config = dict(
    n_layer=14,
    n_experts=12,
    router_score='softmax',
    init_std_router=0.0297,
    rope_fraction=1.0,
    init_std_qkv=0.0338,
    init_std_up=0.0338,
    beta1=0.95,
    grad_clip=1.0,
    warmup_steps=200,
    seq_len=512,
    steps=9650,
)
Below are experts of layer 8 (counted from 0) of a mixture-of-experts language model. Rows are named router (the router's row for the expert), gate (a neuron's input weights, with its number), up (a neuron's input weights, with its number) and show model dimensions 0-255. Each number is 128 + 32 x the weight over its row's rms, rounded and kept within 0 to 255. Numbers have three digits each.
Before each expert's rows: "mostly gets" lists some tokens that are sent to it at least half of the time. This comes from a sample of Wikipedia text that the model never trained on.

# expert 10
mostly gets: "weight", " round", "hold", " GF", "ops", "back"
router:152068168101105138086110079138145110110107151106115147129130151113146123145114126116145157094179148137157081092113176103191111107156100128142138190107129096071125123123076101156120138114170140103041119131115152089168197081167142142151122125158113127126080099118104166082139146145186156125075083133079100133114110135129129127084107148137156112069195189145106113140129132118171063175167076112160087164147139073134145131133141099093120139127081124075125095136111057114120102109195169131146140155124093128129111094102055101115080135201165116179139099126093128152142116171160134160118140131113094144128146174121146134097156159219140123191062147122164143143131181122101144150116043155151122139102081162123177230130124177207083126148137171090147114137155118097172157144179150
gate2:127124138136086139105174159068186108114177122166111171146126090080074167129149170078161187146169093119091102139150134114124141072143076116092149136112114129086156146167137174151181117151127120081151138128201118087211149148074069120133138091155102086163082075119098200132099115126162156124138088123150158149134105099072174136149189168158135116114128140110089123090133154131123084090094140187130160099166105188188146136117118133089105145126105080195093145055172106160097114116112083172104138136120120131140123112159120109168109149175079058109131116123070141127176112182127162143166179045131113148104078102183097091124119084137099095099062133084124145071124136141135136164085141163115162153125103111078095099105126116169094178106123136165127170122132179170142099127103133
up2:080090108250107097135111107114148091052124130122111094057139095136079180105179185067122201115119072082157136128153110138144084112152122099100109154115156063095093145165121210138157101142092138099098157123128098107183136104137087067105136097154177114153100113097147120164120116080128123119164191085162163091071133072095104191119124157143155090117133114126098087110148110105127095128136196164172161108108104148131144110135083129084126183043126079094143134074200137132160079118131149124125120139151149126152107126155135164161155131119076136137111120171113151115140118142132080122121147138193113126133081111131163123133086121170141106113071147105102130082142141182088105163103181163123140102155117129116086168131136096137107165147105120172152146139198071163130079088096163
gate3:174118155141161099100159118152079099111168108160106199132116145205114170091102146098100146098146130162137106084143154106178160138101171113108113156167172140163167095127126139120117133158134148128035109156189174081158122133135086136102163149125164193118135164087122102143126070146135105134143173111129145138081147155191091146116060171108147124149109110114139148140043125105135169119116104164146122128134161152147143212143118136105105103158169115060118106119181082111069116157091118086152191151153152178174187147126102148125140193176075144123119131107208158150098107159118133081058135130136145086067149181083124125119086118123138102184083091128161107125108085157160202112160194149140121139134100153136121134151078131140173116115057141142164118140127197110105125164154161
up3:169113072148144130156093141133133120163174140165132130142104104132138188115178131107163173166084109108130110110152115131083172114124133155125148125097172159154134134149140122177122099122163161098175147165203068108132121119090102186116141143176080126131116127110176129155120123074134122176148149063100031168091179142159116086060103134203150066150161128128104123158158130139082144079099063068120165140175122119104104161114154146141050117119187140096097137085152105164107147155183095164129140114123112146147173178115202158133107155148187127200137145178150134181147138145096143062134115116102125160111159158142102143152161110103144104102116073099057117079136104084120086131098150158097105150151121093105060077147127123176142084121113133160059164127160121085107112116173178
gate4:120136172176143103151077108137141119162142102122112139126119119109137152121162094090080094061132094172176153146121124135163109145129123073100073147097104105096135095157120136102156150112183128114140108181109125160132134031095115113113077116154113143159120122042142135150071163094125160109072126139136034113194077107093095084132181133202050146062116127081067125125117115116091140170180133132112127163161138114161106147161077127112153126112145162101155050109143150126121139111114115052104129154130065140109173093158119131140149156154092137144104067122098090157087096136086067186137082078183119053120112094138080158108179152082119144131096155096127138122160172118172106157142127124093180168094137161163166130189118137137107149160121114202121124157146139127121169141140168
up4:140107114133160066116112114081109073109118093124117166110140101104171148110121137133118142099140204111151152187125102179119080116120127133065157103099105109105076095086145101118084080088079160105088137188149120113152116107161146134173104141066147084138088125126107175198133171161063166148159094170157070065163084111168100109123142132099153128135123194137178151105100132148106154088163137178140142135062136153147155079074197145069162105179118075127154114141151128101122098146195085097167162166105122125196175169098167119123143148114095140139116125112162157137135121146111166151114105133154108130134134086165212123192137091129135159115080088103159118118139079199123114135072159133117183138137096091076128099069143084140124151136161149104103086104126128150086074061134157

# expert 5
mostly gets: " new", " Nominated", " medalist", " Soviet", " mathemat", "ț"
router:153126203177083164047127093171132050172128140114077119148114139171050131113111142094091103125143119118131114086090194135132106164137172074158143094081123158053152164158102137123159091151057140147174147088096083167121095140098124110119082128178182077159121059113170129144169099071138049126091098122160151132115132104113146124117128151154116166120142165119180116109049125086126172164089132092186077164127066134100085122149133140095118177158120141103084129188091164154159107076128123102167093123110117180094089152167128098114149111120180100185114073131109141156066119173142107116116140131131123124142125143162092169133201156132159135124125142188160090167133148118129092139151138150117159131077142147133125108103065141104118079151135123163093128068155143134145102088133144
gate2:135115115120111136117135175092120063120164119085150136179141086153134133105104147116116143120125111171136067166109164111128158170103152103167147077159150126110140130174124118114193142183158060198116130118176107097102135153089086171110128091112129104031132114094141135138104144172118130152195108114088111161142146150079137162109149134087131147155136122127182178146131132132089137103131091142118080237135175064121092156075123062205167156178115094064136121147129093118096152151177120218126083154124102145171059135133097171125136121167104115117102129116190152121146106135159152154099141118082096174167145148148118137167165069157140149164074112144124161121163146108130095097067042125159159119073157121103116092114110148122121149100182070140108078144100136096162132168108156
up2:156150155157125125102122079105064110168139162060090134086112144105098168145124104079114128185178127105074095107107142147161154107064138115185118133141147108111098177163116116130123182158109108130128140083182094122105112097137107170080090071108092164075094120051115156076148134174146163119117140132127142071145127056138124157120178100143118141150213110132094141117131094143200123125144138055128047172140124069115137134104132175159152157138086081094116104121104092117110140107141141054125061070158100122173114104135090117084078118103122094095141096134177107092182125104181158158087166129168075165123149155053138159103108201154112149180104138128154112108131102062122152104103117174153118174060104187156116118112178168121101133135146135135109136117129141116081130112119138
gate3:154122188137096148175116147157070038138094137134117128145120138085087115090165168144122164129103158096116137145142167164139212128148144123090129137119107093131179098099166146116123124155063136114116138144114037119085138118169161123078100118085123102159135119185133135133111154085131157147112105083095104191117156108132133151110183152166108109139137133091177117137122074179131159134155115127099174169090183160101168135132115107183131104124134099051145153116108169114127157165132160166112147100149170062121144093100164119114160092153131087171128126087126160083173084138100150112108138188174097083105111071129104108097150123104189082052126131134178149094179097085185154126115189125179124092156131159139111129042080156088140132165117128171141146179198175172089149106146078
up3:151136065131085105073155151135124195137108150148090120166121102182128131139186111065157100202110129140157079131104126120161176125132094156078099167139160159111094159060116114112152184099198083152143077120173131152115096170065164189148133132139117101109151173085046139081122076159128084127147124202105175148126129178092089119145120046110129132147106115162122142126138115110068110147117094126121143122107104116100091126142153167091114178089161118188147125093138131100072201113065130114146082100154148167099085112091106151137129161100163179091174172141125119059121122164119129159143072109121137173123139127137153134133132119153140134163151118169119097103076127156092102104138088123120111107084121196131104107140197076170102125059125064124119139079150110110146107193122142
gate4:156204129111144065134190115149130129140038050120122084117130128139073126046042096170127169131086087140139151093106136186127139174103101096065076152133122146137115074072131148136088122155171125143149139085062115148133081125121122116127103116129098192127162148117062076133125158085119144134154156111180085161129106156079106121110087160140168141140107093120143111117122136114179090152125120132073096107147097156102117136158112206160131116152097109169121108143191136125127120113087117146047118092108122147141139113118151148125161165074082138095141154077187132108106117097108157132123122106157151117166086090115110108094152163225133114083111160114085164141155154139139123130102097092180074115169149172113113150087148120081216165159084129142152092133149168147079101131160097
up4:090170072136189126113144147084143154156148191106118150118130141096179169182204166097195135104238165119107082169112119099113134097163168113155091100164141160110084088168127113135128133151111140073111153148170184149098108091163081065135162147104115121148110108148183079096140115135124084166039138076091133122078156120179090086111091063085094097093112126098192088171191127098135103131142114137152130128140136110141107145112145133124130088044146191054133113110127117130130170082160124067169159097152179113157158078134048112140133137133100119113114154118153099133147141072126129117183154149112118121139164184106130113159113077151145155144181126119158119095065115137121153124140163095125133159116146142145161085171097127132120119110140109058122115136126126064124144167111110

# expert 4
mostly gets: " such", " However", "During", "On", " During", "based"
router:142090161181159108116096127123138081119142115209135089188149135142151199149166140144193141172136145162140144123088080083115117094097158097144080119134109137162162111080145168082129094118115097158155088151164187108128158076091125165112164124125124146137087135151074137088181136143071158081135092158169124079171134141168127145137104137150193142180102144081126133166154134084127068187134101123090108123116135149127111086095106149133149129112093157128138092037175198074104092139116179180119148196148065109183159112123158135148117153103108106094097161123134177099163124091134209118151131126138174143154113123109126132135132097190110113099143092099130152164076145176084133208124082085128124117144132132155141117173147070089162151080131147123094116080182170078149181119114103
gate2:105115166101137158177133116106120109149137127150083135191184117108089105106148160152108153146155135164111123147107152134165114161131163174141135104146165114097129122087180160119107095085093123146085186108172053128122109153139113162165104138150132119130118066107082134133128129132137117130135119115049110132133137142168101178136107121121113117159042086111170154112160120146128141067193113141146162157150136184160132122179123083167142130133178097178166106097125200056131095101069063200149160123139161123116148129175102160158096163167139118116165144214128092088159114181116185203146160083125165165091117116161109081207079146108147087083138124105147116045159173113120108164180148127111098126113119113154137145170124113069185166122171107088104160076109116147167108076144109
up2:133081142102126092149128147130108053162113106140137081156121114112120092076159115086110091108103150112165157055144071082120127154060155146114146193104129102091142161080113165113144123169100153150125120102122071120101101083130136158052111097150190113109128073154158106131141081148157145117150168114085125134124119152160116135080152113139117141081148150115164110127089131186160131134202144089141131088148223123098137126073118146100116118161114048128108210069049094168151087114142177149141075118116122115146109114134156078137103065175101151187116154117203086128127124152148142154081123119103170131141111134096123094094158161168132090116158176109129110141100089116172030153119132111099117141148074138167172139085120110171151141135072114133073114134125134182136134142188068
gate3:125080222141096113163106163129098169189109130134120123153129074124195148135140176131136144102143107118160177067179147120117078154184115102135167150094147096143106155156128108089164134176134186160114103165128095135162149143129111111177146123122104128158108061142155113121099115106075119135103090103131124077101118099082135098134195083145081092166060141097155101142154126128068136127103092190110129155140116140121146130203096165138088167121149115112120128155105105089085116124086151120098109111140101098182106115202171139185146082127113145125128109146156116126119122105151118187205108109054084124187112078132125201088163172123183055119107100121118136112142171099225103154134139127191106195123166191189121132111147108133139135083156092144140127168146104141112151128108080
up3:132090088095151183128141144124121127090147124120152231088172085055040132132128096145163059145134121202119146146170076112126143133075165109095136046172139105116169128126124115113096134130143080155126128138133106157090132122136112114126170171138157119125151163105147152101181161152118146179142137144118132107147195168167072142103114103141142158110109152134143104126091122134120144206117152079155101139099150110151097083131093103145088101095157166175118093090125135160145147076070113105109175100150185155126148119114087143130135141160058098099151173127109158093122141096108116123099065069193128072089110166053106145106074109070129068169191169142166144108168177174102144149100141151133128057157154178099109162122094115155115119068113139122115121105128071166102083115123134
gate4:116147118128087127118147107181143058090103154135110087141124176133073121166098147166214132129111079131029088131138132095141136147085071173090182165117103101114093073109129173135146101062117182180133175152182157109123093108131126161126161118092115127161150144160074110210158157173205150154137109103112105160145091069113125113083107164122130155111117091073122074109121147140159130107148106121121082175120157119170080113120137184158197109160160133111103174140167139112068141092129091113068173106176090101099157147119149118089189118098117157112121111135095136142112115114110134167158059092105135149129114124129091144113154148118166156099092102186067178146115144073200132160124155133138115082092108160112138112129083106163109111128115190099159141127148202115107160108080139
up4:154114074113155133127163136081150124088092108162140151113135135133123117129096129127069181140119140062116165171102112135109121095114082120079084168103084128124096115132153118181192099100107147145128143132176152121124115103101113132186151114141121115065092128137115128139149176120183174139104122122108164143180080007152046170114140138099130110133090109118175114100121112109120091158094139150123134178107215192124117141100157095107112076135157169126141120183123091067112125179177167090115089103130149135159095085148166084075105145123135047072132098101098119201125132105109134101129090150217158154149123056096134092139087075163134150080087160177123131127156124121190169129099132146136161107160175158118144134141153113135151138087163128110089105126085146115078137176130049